config.toml
moe_layers = [2, 3, 4, 5, 6, 7, 8, 9]
balance_bias = false
seq_len = 1024
Below are experts of layer 7 (counted from 0) of a mixture-of-experts language model. Rows are named router (the router's row for the expert), up (a neuron's input weights, with its number) and show model dimensions 0-191. Each number is 128 + 32 x the weight over its row's rms, rounded and kept within 0 to 255. Numbers have three digits each.
After each expert's rows: a language model's description of what the expert responds to. This comes from a sample of Wikipedia text that the model never trained on.

# expert 45
router:126156165173161116115166154134125080077124162138156107192155142106133132101155128168149148162142148085146149118087116112106159105117125166134130050186106221115067110174109156105194106098153092146122101105098135053164161090121124169096093116140212125151146131124149148128129110118139134145169120163130117140144080119097140176109112151117104195141116118104094071165132151105073157092175137053075152114144168138155159094152146108093126094083136079199100148112106132123130148157088152141095108068106138199127175093176131128143124173127131091075156090122109189096109092135121070079
up0:127159124099175074132138178147083122131097129158134078132145102120122076111123176126135041148090145105097132158168088122147151107120110156139137129114123110151139044132132069133141159139110186117085021163078075092111145129135163113106108114095094132128136163133075086090088165136127139127107146182164070146089117153083128123230142155139156155112159113080189105155150166092160107188068155120171164125171164131138228162089100122149118121092140150085113177165085113087137095132087116148125126170121135134087177176132141147108100126141164116116083151162141125081120159138117119122
up1:107122120123098145141125111101146076112117080084135162121123060177170106142164146114212080119163092145137121098128130152147227080090092134188152109097078108129124105119091148122101098141068126129129149191165163152190136095106162120074130166136167129125176136135117079102105114171190150167161106132154053155097183199087121149194100079133185136115111167123143101090117108151109172118064138128182193158169134152130124136169159130098159095107111090127174139134128155139140208137084098067136098143114119122100113119146146116076099105116070127129118104103120118139081147169133116137
up2:168159118104121114170143158162153125126112090181131074124147103164146071114108140100116148156165176151102092185152049117133140108156172146111109092112131179190141144128153112146127118142193098110162107106141089078156173072117141100142125084158110140140169139135155158130152098154079117089161067153166147153112096105148131180103124060177119131095076176059076139158118116116163092143117090141078139114094170145157135115152180162116072129154069101114138081134138135108113060118138116159127151129143199175072133138098140097160169111121062130060204099136096158175145177104129160115
up3:074129154152140141128195116144149141128147136150070110103121141174127129141125183094170118104128144138148163099153108099158119090117118136140162147134074154058076113128099111119186097129139113086138126085154172081188158177142109071085144094087110107081162136153136122164193145078153119162186099147089096131135095161128167083183183137122060163140118095148097140117150152115174108163187193080153140180103079201107088094140157099047088125106172122068124121155129163152070069147122148120119130114072114144080105138143138165132147156103111138162110151114079133081134108114179160154
Description: Space-led capital letters starting names or terms in taxonomy, math and technical passages, such as H in H_{2}, Capnocytophaga, Biston, SUV.

# expert 36
router:075149168165154111096150118172118101097102099149166072160172097088130114127183172150177186124088152077148147135054118122135153103108141139084104144109179151052125153128100137062150135130168075168118156128118093075120188121105124133166085092168140140137165122131132116125156130143108177150163124181118135164170145150102193128044160121110160193146086119056127122153116069091089065114203167158136160157109104105102145141126119149132150099100093154138102109142155122115127141078139152137058109113076141171160148170132083152111136112204156134112172118147128157150114089123069104109
up0:176199144118131113181142165153110113128162111152041086129111091107111060106112107095109198120145159184171128117140107115107106111081102110149163135088158081156125137119098087142103178098165149174181099149067160148089089125112132155142132121152138084104167178112188094099106136164125122144049078077115074141148089131132071131117175093166093128104161151140118079110092114143101101109146129129098194093077142185096156131142112141110125193120156165160113084097146137146151159072125148136163125128151133174101158094153073166171150093123130208109160185144135149115145097149162110086
up1:166160116179166161102072088107170128134118109162144102178096107131100131142086125105150159092131112087123189166099122193176194109187115145134175119080117114127079119141109178090126154156120109095134170163110107136097151144116112089129135178149133151116064155150097131139141140117108145126153100110157092094137120057093111131146119103130129097103106132101084128107099129153158104139144094096180158091127117110170139074101161044104092138118139175173157080142131095119204147123176104176152124149151190138056235137086136100166095093068115207080158129109139148144087122117143116174
up2:126148073101057073125139094090144077168135186144169153109112112183137142083143126098130093118115097104107103172160171129133147143143160155095076154151139150122121148161134128112137106111088124090069137089185161182139156207062118191096100109126119101134125124117124097130106129177082106170130153107112180096133147076093081168146090112146162125113143062099116138132129097126101138120139147175184153166137121100073103103165187144212128128147152119122102131138122119144104099215139092116147129205157127100117155099164137053121080148151072123122134119142122149151089074161219158111
up3:149152112151126200112088136110135127080143102142170128118181090167141166063125123157134173196116150094158103120125186177141133147100041142097123109141158129167143162109097131093181146073110125140061107155205121112113164123101132113119114172127116103161151114134134157092099123093137107072119108108117159194153139109106138080117100158166151109101109108092112146119089131092150215156221106105112127103177150146087089148056084149073156117102096090077137096120144226174122160132117151157154118134121130162114115135167117160140153099097112191156067089126082143121106099120160122116
Description: Number words, ordinals and quantifiers after the, a or his, such as second single, two, first, most, several, last.

# expert 41
router:092124153143133116110183153130149141062125150163122147157174125117099113112218169127106127171158097105170108096177179128127124123103114134065147120117181144124126082135068110159218119111170120124163130082143096123117143044079158146146124107155126100208152111105179128147147136115142148099152087149141122138152132130107116146131062138075140127092105125127103078194096128132081157143206116116096187133093145144103175150151136089092101118129101133066091119171120173146127130156096112099051048178108192152124177095140091143145151106164165122156171089158118159133116076135111089123
up0:162105116093120181174171057150100078082146116074137124128106135076086095121170156137091152107158115150123114168090077115102143102144174116157125185056152102137127184123121134111151123190113150081137166101077154103134101074178145134126132165136121128126124071178160083137112160086092093073142106180112076140122097116122115200118143126151137144107128080120125123168114126153114115155084141100101117125151137170120115210141122118148068184098151116124143154116127161080174112138187093098174123138142151115112189161075195139154135128104154114184098092126203182091098110157118182072
up1:143153175089140130129111140104145119091132105108061115122149184163148126106109120152125177096157140094160175121113117176111143174119135150103085096146080105149123145136140174143139186090169173143166127074164106121132110093119081103153131120110161147088111100089159145179178075150106212110145128137112126136126069161105152063144138042121137135157064133104081202128161149167123088092120113120197114158130172098055115167111103125077112156106114115118094145165153141131106108090148129114128136096208138090104126148205077117103146140193154093091120113109165105078135116072156110204
up2:120136127133142134152077077182124140069116134102154096167099106094119115160164153126118080103108117122160179175113176150169135202116124151108102173139102117029158134099138130107116162098119137114110152093096168161122098151182171107124134080142140150213161133163112145096125137122179129075121067170134112110125170126064099206072125111123133099134121128156104158151146156184072110113132158090090163138115141145133186109168076112223118101082114151107134183155164112156151161064132145106123102104112122149093096063163088146114107152123159149140130155118140108072106090181056147135
up3:103180080136138129168127100123123176096142094140057140130117165065164155115119130148121160134175133113096149123104124123142206132152125122116134102114175151105149136142097053123081118138111094125117134128158071159182158152067173108140145092133170115115174143065095153144128182124159122125079126167137112115063034182110161113090103143154156151180075084080091154109088154162156137123140070178164129139135134122143190149107165070124208141135185166135073139134123082113173144107123108113138158146112123099151126049152160125166159121105113153079133077146187121132093078120081138140
Description: The and possessive pronouns his, her, their, its, plus possessive 's, before a noun, as in left his role, take the.

# expert 6
router:103141134147121087071153178149189119061139089117182116164180107129128102094152179143159146146124125129135147096156158133150164095139134192131110054160116183112148070192090129137121028136121102131096146121121089100163111124127107113091132063127196145195128131154109150138105124157117144108133106168177108174169178124061134123072144100097132154100102126054075118135077118125135144173138104135103144079188120117119180115208134076124143161125151150170112155139140144125134208149131152138075141086104145152118175111110090153147129120160169097107153109148121175111128103176109076086
up0:134131156140213109156066142155088106105160105142124074114134142098087111162067117144113107073126174102135130137105139074158087183148121181105146132123170170141130077159186116132144110105107131101134094098139123184152077101144155081065118143131210132111122146084142228109133079097160099124059084095114069144063140118091152111143097091113107131137168153141173218120137171132096138145170146100147161132113089135134177100103130136133128075127120119114136101184180170084099115129135157102133155155136149148101126109142192139156093175128090110095123128154165150139150156048169154116
up1:162039134118109146162217175114096132133112146158109128158158187132134142112184077105137147173099116160120163144157136097118115140131129103142090161105093133171105150165148114133087162085164145160137151093150149162094097083055143121104114093151109091137095178136140189117175108141123207106102081192111142097184146106092131093156114129114151092153108127151112188140100136107028170098160172091130128131078129132110100160099190126153147126082141148120124094091127168107141081126167170169155135110155172112150167150091133124132108097112111104166149054045093123100143095137089164171
up2:111086142097124122127128199155159157012104143143180150102076164132110147170190130103107146151169157106104096107152129119145104131090130132164124083176139162074172173161104100189140100097174063138146133090097099181131156133142110108098097102128152056107173162068155133169133098132122135114144121124154116157130160166119140112090161065156130156115114124126121104103117085125088121191064074164172181118124115128160133181136095108146105145139170162066139151139079091152146132131094107110107124066132121109127194135166161114125142130105102184119092040141110156204121169149129120124
up3:122149121102119146143145195153127128112127167137162062187155171134171134152134125128062117124105157110105159116175041143131133189115107113182100123162138094156099085164073118127162083128124109079100130108170053159111153153151134166129083152067136110132144083088137190074140127107094085104177126099058141123105168110139163196107179186156147109085170156175137148150136136092137129163160157153198140111077148132130069093138127102058142137101071083113115085146130134153158154117090103143133129139146141090148155134161103135107137106160140094145165080139053101173125060107138118139
Description: Institutional and abstract nouns and their suffixes, such as -ation, -ment, -ity, University, government, research, often before of.

# expert 12
router:106113191131092114114092150195173121065118122171148072183124122066131140085159169106179151202196116147149076146093130154153183088103111170153120096131125225131122110128148131165211128078138164125164101094051106119100104091116105172112096118158095102167152118099165130107143151082107137148214128152151125127162138120117118114120163124090115123140111130136126070102104172126087160112108116150094093092180130157138165147127165124072116094134154105121095211112095138106135164138121134180109099146060141124102154095141094138099154166116147105091160112164102151120118074070135115094
up0:108128129112145026111081082167170127167162122101104120115126143105112127144171120103145138115147108089082167122074151093118216115120172116148152129089137144134081091136160094109123080156080075081131135152144196178086117132137162120139115147103119119137157048132121180117123129167136122136112110058143092132180129108140106141151087107136131073084134124142127123064115147186136077206127121106137142152163106067122198134080190131131161126093142105067136122157139081126061169128129168163089181129108090157191136148147144105108138131113185133194164061117126170161142109157147116117
up1:142129099106149146090123144111177097111081120109130161131182112122114148207120088104144139110094137153150092146179152114156107111141102129110131124101120133047114143117140130168076123129137129126161119082116087145139142124090103121038153162124138154136138166075142140158139129110138102180141137125146068252146124203153175166144177164092098123109123091162091102124124154166177083111155125126156048096125133132151114193158130140102056111144092197136125121163160097078164116119102087148145141081063155120092194101144082154168075111145162141139161100087114126080143125159108064154
up2:139125110139092100083153095139114111155118116070166127156155157145116101118069132128147134102184173159119071154133095124127052149122110169125127079143142156187066080140157144153138101138144121137119185117138127061209131094147104195111169142127135113080129077155126188158147115208142141152104172177105163148142147153078160127127083107133105066104123071098084144147102173150160143172118185143131084144133127150157120100122148153146193111107110139130086129173084101065130137172078107037158149116082139161173082109100160138127102146072142148145105157145172108114092178147106114088
up3:142144072123164046110171097092075097189174110143106123151147082134119117142096140172162181159154131105083136157085196093080078207169121151178091067125144092186066116155100092139137174121145059098128142111155132139152145141155103132088101155156110118121146141134113113078122125086092102141197115177154063146121129098116156157093109126113157086111070097083172118160108149131166115116164092157133110150163098168103147112112103190201113159119070152130113121146100100117118147092111161191122108177135135187163128129113123085128149156159155150180140086127138148125105158138070094144
Description: Mostly the letter s (also -os, -as, -us) as a word piece inside names and words, such as Tri-s-tram, acro-s-s, Minne-s-ota.

# expert 43
router:111142132177146129098123153161128103115095114145224152144127131111111100138155151209161148153101186070160072142120165128131224055105180156083155126122170172138078123144109139136201091106186073117135085140106136074152123084134117149100165108128240079133144149116133120088102172118078128133155077155112076158088137125125125172158111196127105141164134149126111094120151179118148045130103120114087150132137166155163136093161144112108143131125113111130093153132071118106094111139159133134073094075127126155143164150151128117135129166141153156088158118120089152083085110100164078125
up0:152097114158177071094098068117087096115186079082070097099154137127111104077133170143144140142110152136138115150135128180064080153105121138219117137098165153134179127077119124109141118161196136144092177058187110105093129110148142135099129147170137102196144108165068161089134124086068135171180093105078115180127131105146134096177131124123120115107136148143171143139105180135157142157130077103147112126183100130153160090106121138083181180148111095125126189141136072144066135084118130136110118137105128126122134093157139123043177142164138118138085115098131135145105145195168180106
up1:133215155153095090179141118074067130133131137162088144178182146094145123165132157128144139114134083183125206135109163126120099103072117176109075072104158088093113087132177117147139142155114096149133164103070087156098154126076143149128114090091123134127091119154168167124145116115073206191179059094119170087088165135177118083206089127153140121167100167113100115079128115157154124107134161130085113113138068129177140098174117152091136166083069137132101109165083113134157103126120089141104143120125086159107117114119077123162125127169117129156200150127161096097138161146132133163
up2:181093117105118129171114156174129103131118082098072081076102169090067119126203096131157159084159100130156091126118095107129141084157134081157179101118108158183139143126135106143177133083108111158140185165080102160123158087107133123074171108088082086092089116191107106164092141128146159182111165115215147107145084169118155139119131121099116180126156104126107145132152097153142149172122154106142174106148150124175098118089119186073088066155143101078111115111125146158089183114145145175047155154162067168109130141131136129081117158143095153139193134186138140130106143152081145139
up3:197164139098101156140137145149109152117120108166129100116124039142119129149125072119126088050099110138118102153113111141150114123150090156154137184141108165088189110146192069124146134164136098103043150125058103163077195130139161119148083145118193116126144075147083131159153142124119113154109190119143116133115119138113122084126112108138068065097150077123134164166081160153093133140160081160107128115131119103113109165150099103089194140123168123167159120124133143106085095116101096147172101074143190158216074167177104187123133155149127133158138159179117159106074142094099141154
Description: First pieces of capitalized names after a space, such as Da-niel, Har-vard, Ca-leb, Ra-iffeisen, often in lists of people or places.

# expert 38
router:111134181185108158137143114160143103091092117134130100186151134060123102107128185186086128177130055054133107135069164113136154093133091173124112122139139125129103124125057184135167157085159081166126091127186117118159139121112174189088123120126154134157138122110183055116137109132170116184191044152092101117122115154089104128115109123112129175119110141099088158133148100091082089130065105131106164115152145177141166068151120115123136136123092107121100148161122092148107126177134192204092079080159140178121165120136152104161167132145105154153101087182152156103090158100153108114
up0:086094149151078142131167135165165139089122178132146147119169146149144127105184141093057148142131081039159179160149056148091089102133131097100086098105113071110111112107112108162094121165148102162127131114100076106122123164129161183094158172135115165120151149166094148158198159114128162107159101158069131144154146162163120084078080117111120113149094140117097135114109153118115125143168175094102092058109106205137157144078135116160182116092109146120167173096154084123185139159123149097151100102126172123176144141096151087168143122095156091128131079089155083162089078179118197160
up1:154171107172065158082173107117197115139130124177151131129105136117144093136097183135129078180150142163096118175138139144107126099202082071151142142153118121116169128148090115148087139114097139113076111150168099128136089131134077112082160097054127167116125166151117136141155179094105143153142191149053207139129065158136159145152170097062114156140115143142163083119178061132124109126161102102131150090071114146099107169163112094125127107156171103178162091051094135135133103111097115076141158163100103124138180065122156127161100133152141067126110179141091118160147084084144147128
up2:143156159107111064097122089127071121084131085138119149169173142197139082146106134111099178131066126184119139076124096177170143119106107104104052119099147108156143124074100135114161213091167097144157125145160166166163146122176103137103123134146168105131132132170123129126081084114110163131068115107120077082088166144120193182181131143082141143088130132115130099070158076124150133152193111156107183190086100161158134140079133146136103100143113136137130137111073103109166134116101189170147125132086146211141119155113100116071172151111144159117111114165062130162141073105148114151
up3:052174120127136148164101075085167140150138119139127212122124067164168133162123151156104196177201151098109082130103188128145121099158111105118111096200098148124103094134113066124175115158088136073166082156152131166157159143092170149090099136117127178119085079048163102123158141139146131151108125162128093126142142149127160152157109094093152144103064113129128091139138143142152109138175151105126127090130110137182135070137138192122140161152105174138063105149122192160135166078133128111125175186142132134084108100148138131120089079155123075115047175085098131091127145137078135131
Description: First piece of a word or personal name after a space: sp, qu, h, wh, V, Mu, plus first names John, William, Henry.

# expert 18
router:081169169160144080100125138145143151101137141213140091144164109131106139132109143176111166152148150149126148125108146119148094121158121169104128119130152155124098097194140132110139135090125128117106065065155131111185099080118155112116114104164162113187139162111131149113098104122160112120193104190098089120151141138107176136109136166068100132121109060140150080120129115129147058112107148147088177117134176126070187100135107097095155152120071121117115190150141076101112207174167175113078097125114148119091178154168097176188115123193124116139172125144052174106146093086131039122
up0:133152116112132117100130092175123149163141124166100083116120086136118092100100158124130154083134185106128118101163190086050146164071131176133109122231099144148181076111105097112173140102145166110118108118183137229133138149094094082096119082160119168135127139047146158104082096150154121119176135114139129148102124138174131133170047152157088149144152101144203079162068139127100131136123050079122157118111141118113121133107187127104127119118163122158133138115098103146106194117097163134131091160106095131127122147160103161158173111139184129161194133146091131102067158126077147118
up1:097095076124151097115134146153142102097119134120165169124134166127142170199110130097090132123114102137108188150171167151144164138159039142141079169088060151098088147174155144168136173122114118152125158149174162153070188126133066097128163072127174144193109128093177172188119111060129195166123144093141114110114100144132121140110146164131152130122055084135138136128091109143121084128074149120122091139086127103096118165139101134121138126138146127075139115152102134130134180133113152085114139060116173151141059107158183141145140094193111141133143193115074178113109113040145166133
up2:101094078143110112137131128125122049163128145104080164101119139139113101145122123141108173137207169082110103128116100114115121227132113107144097115159174120099140128163134154088124084153119123146073176131122153090096155168117148098120116173153122132118201090118124094139114125143077104167132217054136192103164123075163103120098131144086172127108141152095090091158147138170114130139138147133079108175141112060125098110115120143109169146113140098165166218066172191114136059138182107172078141155065147125075165127095153089090126097171138103149108144119136101124116104147105136178
up3:101164139164116137159166094098129088159207167077079076143112072171094093121087142192069128099173081168064107126059145113143143179146128188097126150117115120118140134129161126099147120134107144091131112141171130151143097038098164111096107159154143049180137093092193135120069088127104127149166149141150107132114157123147164144163148152149165088126128115125122122114140135115154119127115176058107132129107154154096155142200110122057167088121177133117092124161103077092172158167162118077077113136126155107098141134175160107137146134155106140074197140122071158151093095130089109127
Description: Word pieces inside non-English names, mostly Slavic, Turkish and South Asian surnames and places, such as Yakush-ev, Sozop-ol, diacritics ć, č, ș.

# expert 54
router:120101183106173102139157176149100137145155089200114088097127153115106077106170164159198151155086182127137094095141140094149150100117109148117133075143112203086096149164142110149098168077108096145130144121110138103175109054106179178087119108151177110182108122054129116138182170069148126121177105167094107154150110107094134172165087164080169165147095109138127113143151151126149131090103113108096129116130121169128180144122130102075174165128117136075153162089088125105085116142149142153122081077126122177136190112153083156185126096187135149105181072162080137129127076099109114120
up0:122136148108121123074159117107135166139089076108130105219084086069135095186136134137166166105105154162099141155123142068159146098110090139130248097132202123143117204078143143109118127148176108175138167088144088137136085103155166156147125161135138164133082092114093111088138159116131167166077092145159145137118160124123163076129091094141137145081084095154145120165156138131126154163213163089144083067149160096144109163118086109122122108110127165147125141124177151138146056078190142127130082115156063128125124141158135129101100132133126080175147108142098178125138095091135081147
up1:155125113151143178119159114150068154099174133132198140122187158045143096121130120135113107140182164130145127133122146137187095092098099104051102140114152110103136169168104166123202155188101141104111116136135094122176134156074086090177107114102093152083156095098183145137142073105175108039125068089141098138082182148144102145144122154119108132088165116138173066139121105084135088113096174142091174089129122133184138170090134129099173141104186112081089140099121113101161113136169186110144169098170127164147164144078087103174166076119105140111114108152115137106163120113149159144
up2:109146137131134072130119177077193132156149118170140075143140164123193133141150122126140138142115080128107121100111112139141096118108162182083160128139220081118174138170135111206111152166129128152175105065074086130119123088132128168159129162087104130154109124116073083185175140140158119069099120144118138119141112100137089133094088086109111136116138133129127129104078127194085051111106151106156226158124152084150162118120188079074164135101187111138080135103145126142092119106149131125172142066155140082146093125047150091088142162159143096137133092190122160131154146098152109106
up3:136173173201148081145127080128167161134189111133134137144144184166113096116146146094103126106121112107118154154112109083115104085183147141089184116158133097115083140146119182132174120073077155168165174080174155110208146089128131129107102140167143157144117104116121128152172103174156065107154145085164163108046119114082165114137114180146091134118144124159173135118099104160138027144125158111106098171133175140117148111122080078052134158062153140180109106160138090141094146117129130137146136078092170081157108123122120152158083089140124089137117125127112119082207096142109091085
Description: Mostly the syllable li, also Li, chi, gi, ki, ji, inside words and names, such as black-li-sting, O-li-ver, supp-li-es, unre-li-able.

# expert 21
router:119148178090126104129147105129174030082079096164171107170120112097069082154122143120158142130145152106142123142099166105145146119099106169111145115102136140092153083128149118102186136031156099180120125132081107137151146118085151131110114110178166115188172117105151146064091170089138194165174113137107101150142144099082177135121127135122115166149099154112100153108161185136102131127097186158092148109150185129120138124161098155088141165135097153184137147127069124049117145147095197126143081092125145167094115119133134146166140079123110163077147107133090190180141030136110111121
up0:133117140131122127113154122151211144093105177135167096127108166154189061120130125126115121038211163141130138168108140105081162140149137181095133195107113128096184094095135152136135098115135151088124090152172166068141130146065135132118151145066151099106109121151116059114142170070098121117129239132143103168104096119094174150133114133127086145125097149148136112166142145068080147064107092104129112113097129154162091118122110130149158149196066094125123132133113146120151140103120118068110086140168138121133160155162080129171209171152155159129103131132087144115122072088107187141
up1:123103079097142130109062077118078128110157155139182059143118121158151152124116117145134156112134117158165174082113169130153120124155129192116143112111099179123084139115093107113148114111073182156100180128101181189132129159173161120148162143167124165189148114152138074119137125135139093145135093130097066087074097154073119160150122087106106125142142108184149097082100166075127098138142144118103132133097154142155156161112087208152144105112155084105094090149049179124114170089121168117150111108110136126080115161107086191149085108174143137088119134225083126121061182111154116080
up2:141112125138097115082166102154080168152130209062131139122188129098131095120137079163155101139116181074108139143134121164121175161123167175151132125156157158118149139114113143079145170106137080113102130141092162126179071116116108128108120155129192104096114093142139113146140169078153152098149149097099097147110115092121077053154083081128130128113119067132093097153159154119167178126153082122139092101160119100135115130132139115154104154066157143087088088077142133225147149126086111173136156152145171115062103144113110148059100099185194131153179200143153121104120133162190169075
up3:057180149097151137140137111090105155166123097080083118093145048165128130158151170098196127113124106117123136139148137088125162179118127176131130148085139143115125173167172092139099108097117119202140153037139091141129138134035134099162119105140113119176102127131165115154144119140116128078163154133168100097140137177090156135168143136175119125133121096167168165143159213137117125116165160152157181166057094082121130125122140077142073081079108149170150137096144089105165101129112101123179131139094096134141121095128144092124108101089135159034139172111119114084166123165210098115
Description: Commas ending a clause or phrase, and subordinating words that follow them such as when, while, until, after, because, than.

# expert 33
router:171133159189116093113164089121166097141118200118121112103178113148107093133148174196141149115163157088148119065138119121080149094066102163138158072142168148127143050201042118122195145117162089156084139110089092110183150123094127142099113117145155140190098177148115147162097160165153155133210082109116131130168136128115096135156125132109150137136070139141131102125099158116073127084172119096135132181162150168118156071153171123095098111108123117141130122157151151180060129141095103157074099101100097169078115088163155174121123129141071075100136115139126144113112130131125055119
up0:094056130115149164112135170155140118168107158168184120081146130111121090106119158178155124175149167135126131118080174137153123113168041116093140146188159101130079158104111144126152074136165136154096115124125187074146129154127102137124083183122159142150131141126180108098123118174179148126175128138105024143128173113132144151119076130140135099087158141167102088147072130050095109120191113103082085131130115172100118136130164110079064124153194083120149062148165108107128126132177187128127142158117104093143154084122101147191106132154112146167158176153150121053141141107160098093
up1:078090096097168132146134195115149094114130098125052063104151091128153149145107128093113115151093124136116125144123188075092142165059119063119137085087082188196130168151146146098141134117162153096139166149148129100144110130173181136155119144146074108135185104092191158136126159143157101116134139148102157103166156075095085095116132153135133138126100075089124189124090123072110132093105116127128199196139138124029148115098112142113141125150081076118127142152124171130153116106062101115153197134153170174109110140132101124113134168158109178157118115164129146218116115133180175131
up2:132124129128141118074154160151139087114139020062124126096139161126095113136102099107217162058149113163141158102113073124188133152151102193118115149112135124149096142140123082126095087084134181123147120108121152183092135111186165159142178201182141147104150131072115095113165134097083092132127152125167145154178134161129140179141128120154135073121135140144126144180121105141116150179149128082150110140125124093118126114093096132142098131154128082153182150114088156177096174147110143126123115076149137110089100075051093110110103134126110168178095105141121130233100160047142131091
up3:149111125107175180105090073135099083115192157096166107121134140138134162141172139106110129121157128139095125164093163167128127082121184113090120184115153109084176077139072153079190127083107144174129119099100043106194079164183140134095130132143132138152117150091091103133143065116116092146113100097131136083166111137122104112124114085117124163110109098190118095128153107124177173209146214094133145133119135129152101131158177196181156102108075129171154125106152096132118172138031097171140118108104108136174080107119126097156119117174130131117146128155150113067187163126125093150
Description: Space-led capital letters beginning names or table words, such as M in Multiracial, H in Hill, J in Jim, plus opening parentheses.

# expert 63
router:116156181159113106112163137175147069063124111182135068164127078101050070163143156139124196132123139121164155118108167146161113128043147141153103120147147162105141119155152185131163108082157080161102129091123081106149156099107161136083138145180112102161101136111086181086125125144152113098164108144156093167122134115093107166087109176121077197116103148081080106158097179126104111100115123120146136136093212110093165136145172165065097137114112168098053125173102075114117164142133131160123134122105168168117143144148129170209098126147126129125144100173090110153162072142128097102
up0:132121143116099099183107124137137121110174161107074164170118112083107149201126163043125111108092134169160156159147129126115110039087126157116109090146086155112088148131146200152140104090198159088109144090128216134132164151123074137147149146131096089142124128097172181093185135051178161124110192140053142162129131154188113106173140175089171050126106099108113108131128163118118157170177157144117103176149150144131150112119104082102132112117134141131140123108135110114107110165053121123107158128155115112141060122158158157127148095070177178125113093105148085093112129104113136112
up1:122126154172098092159090085197168134189107110148079105167144158122193115093141133103099103131205154092169169106163124137197170153125191137142072122080112083071070141116082124132140129147160107108124162122175158137125132155095127150155105085060075111121058161078061166179133113143100124161140117106101129130131107153138170101077064109159178098138110116136135079123122166058149146123108050153160151106153119159118108140132106134122192108132084138059125126125119147115089151190107081112146152120133121129153170164145114126156093119108175098077162172098099150127094108130144090131
up2:112172193095080087145114143096146109145121103143082155127138062156229123113147138128140102073116110075128180137069119126139155136170195140099095117145152102158166139119172137088118083130134105098180140093085093117128088124146109096122099124149137080057144102124150103189105147094122146114181123177179079192199150091118067113156150123131162148096171159158109145078099136077163065151136089110143147081098162104132126158146175141135138128124141131130058141118131085194130122172079127167131173162131128099148175077131156144089131106184132110172126115157065142134148161129086135138
up3:149130152178172116141110119103127187179148140136184085162142122131099116159070169129160123104156123151117042118112140113124179133144174080185059120100146160141147132124132088132178113122069119158173095160126162176164111104170093156153145088083129176118142119075093122078092121168119128108103097136155166077158135104162082118084071146121195112156100097131149075137127095058178091139151144094068067119154107141167115129136128121143164112168163122146189151173085127160142145104139082138114102142149083158081126117067110134104120141148067079114126165127056088143175142182131136159
Description: Commas in lists and in place names like Chicago, Illinois, plus and, and auxiliary verbs such as was, had, were, been.

# expert 28
router:108139152175128119108163173187112065122102151153170102144164096136093112104148133130133114167104106159129133137081128121104146106118115125125061109134086175082188125117120146084148067068097081172157139062113107127113185128092142148151148123145161128133155102129137084099148073070154161083182146162186094191126128102126153158104092087108173184128091158084124116162071117096132130127115150141140195102160163121152173089188168164089147217120117093168143135127093155123135164149127145105103079133133111195129177152153106174101174112138131143145136084100087145103067053167121113101
up0:149131158107121107129154056167117097155121119168160132139105126117170132184143162116136137103161143135124146126089109086120120076047137184152113115070098106105145095093116193159185097153136125105131174152144124113147164136095064134148118117167115154141177099152105092115134166113120155107127171106080081166142152090116114133078104086165113115115196150122138109181107177205112107150113116143103152146140165099163068136173099096118082171085134124149100100152052188128146127137100049084181112073120170134129080164189075126198174142155112109160128087100132118127130078149075170143
up1:100177111086069135169155164166160151129095106120190138162107113139089065089153124100129157090150085177143049175111112108137090091141147129107134138090102119121120064148082165089104094063102115080118150100146100108164124114119136111120117171140163148145142108119017105133109096107125170100123127209123138165154121121059088143183133112133128133095132200160143120127081142150153114122130183153120177154113122146098110144160131134120102192133086131137153090112114129089102137139119149109148193105077057178118139101149189161146165124104199145133199146108131114111177105163165182122
up2:167118151077115121142083078157129132202116161170170126146192096104110111170063109118159130128081113183163134136052156150086138111146144092147159125149157128159120171178098167174109119081113190080144118087147145129142086159101144160143132123130125162124152152102160158136122096095128143168169117122108074104115159110096134139093121120121143166104169097100118090079059108126143135041121106198127130092113165103107111062153100160164116132078090166089138167154108060161134138216156147109120103088118119175139148113130180185075118144186064126124141111126179161095143148154143089122
up3:111118139167130120144150079147118094117131093139149131141083102115149092075160103144100107163083089144120121119127133189104114160104134125068134141100131127057115133088082183118076164098123110138137176096146107199098196171120140163168104150113137099146122102073124142153115135114134146177104130071158173137112129135104164155117124198116107100135093179117067094127159070194126114124163203174144123090157080100086147131189203108097156131113155121119171108122148100091123152120106074185081125156098046129117183162145106161105181143141154055089165120096115125123130147152205107100
Description: The piece est inside or ending words (Destinations, Highest, estate), plus name and title words like League, State, first, Best.

# expert 19
router:115111167147163135080103161140089095093121124218183135097169168139120132118152117143174183184117182103133134059077085122085158099138155199090156146142122158142167117142154127139161107179122085118059127097100091084154134079114163087133125086172167108159104157158137179129100142098123176177160160138179159135145106097108131123144130148091105152121114065124109108147117181129140105145084099079080174117127141100097189137177133111073140205124095106149143123132079096076088144119132108100150081124125161137143145112137155151154068185159134166127140108183114168137092079087085118077
up0:143101159133129133146157133146105043160125183125145087106088155142124115139097182078179127134111118203131056143144140110105112170102135175150088130136110150119101111169142115143103155136151119108145131143169116167116168052119154094137175160151172145152132154182189158167113052088147124132113154133087083149146144143170107084134143182097186080130159147141177125095106151119084080141143105121103118088108146086130201145114105063120142065141126141106097110105047170167139127123084072121137120131074130196142101083092116118150136081104132117111109095144188083115139099147208070111
up1:078132153112123065121112125142078095092138135102135142154134098167147115170151086164147116119133101115122133102105101170137167065137161126153142170157175101134171133180106078175193126125135156096115158107172165128164079094150122143112125127157189132164072106122136154094084130107179132100117160080095169136183126122126134136127034166196141124130113136092203069129157065087179097201086115061125128097154103133134097124182116183106125112136179082110072180149109114134086142088117101118112094145147110129127122174188122068140131171094122122125143081191150079134177132097114127146
up2:121094098093143152131126146154121203166102135079133151118111147125124157127101090134117166174120134094168075118139114126114095109068140145117125122141201130092101061143117118123109126147060112138155112081090118124088146149098172157122141083065115131187102155119158155096184117182171114134164091126127086113081163091138107106114116138155105150217092136153173098076112149062118109123102115095169130175156128130168127117127136092081198142115154127141116138118143145187170109186116101145167161169144102165172204178129059149180076078123181069075173085117098118121090139103138165132
up3:089145117119085120133177119085147110103119112134109082106098194145070162117167145117150106112079062164100089118087116165169154165114123143101162102117133065124223147089109148127084144069176132129129095147169139105154123136106119144105161101129109193089160178069127079154170126121197126121127135208109178173097105114076099108096131119108065133130121104053132181129156166137124152110070113120109134147135106170142146092123140143164149139146132097114197140097036176111098128139108171165097128173124171126113111123172175199130141137121146124080103184138143101163104099101151154126
Description: Word pieces like la, ra, ja, ca inside names and words, such as Phi-la-delphia, Ben-ja-min, Phar-ma-cist, legis-la-tors.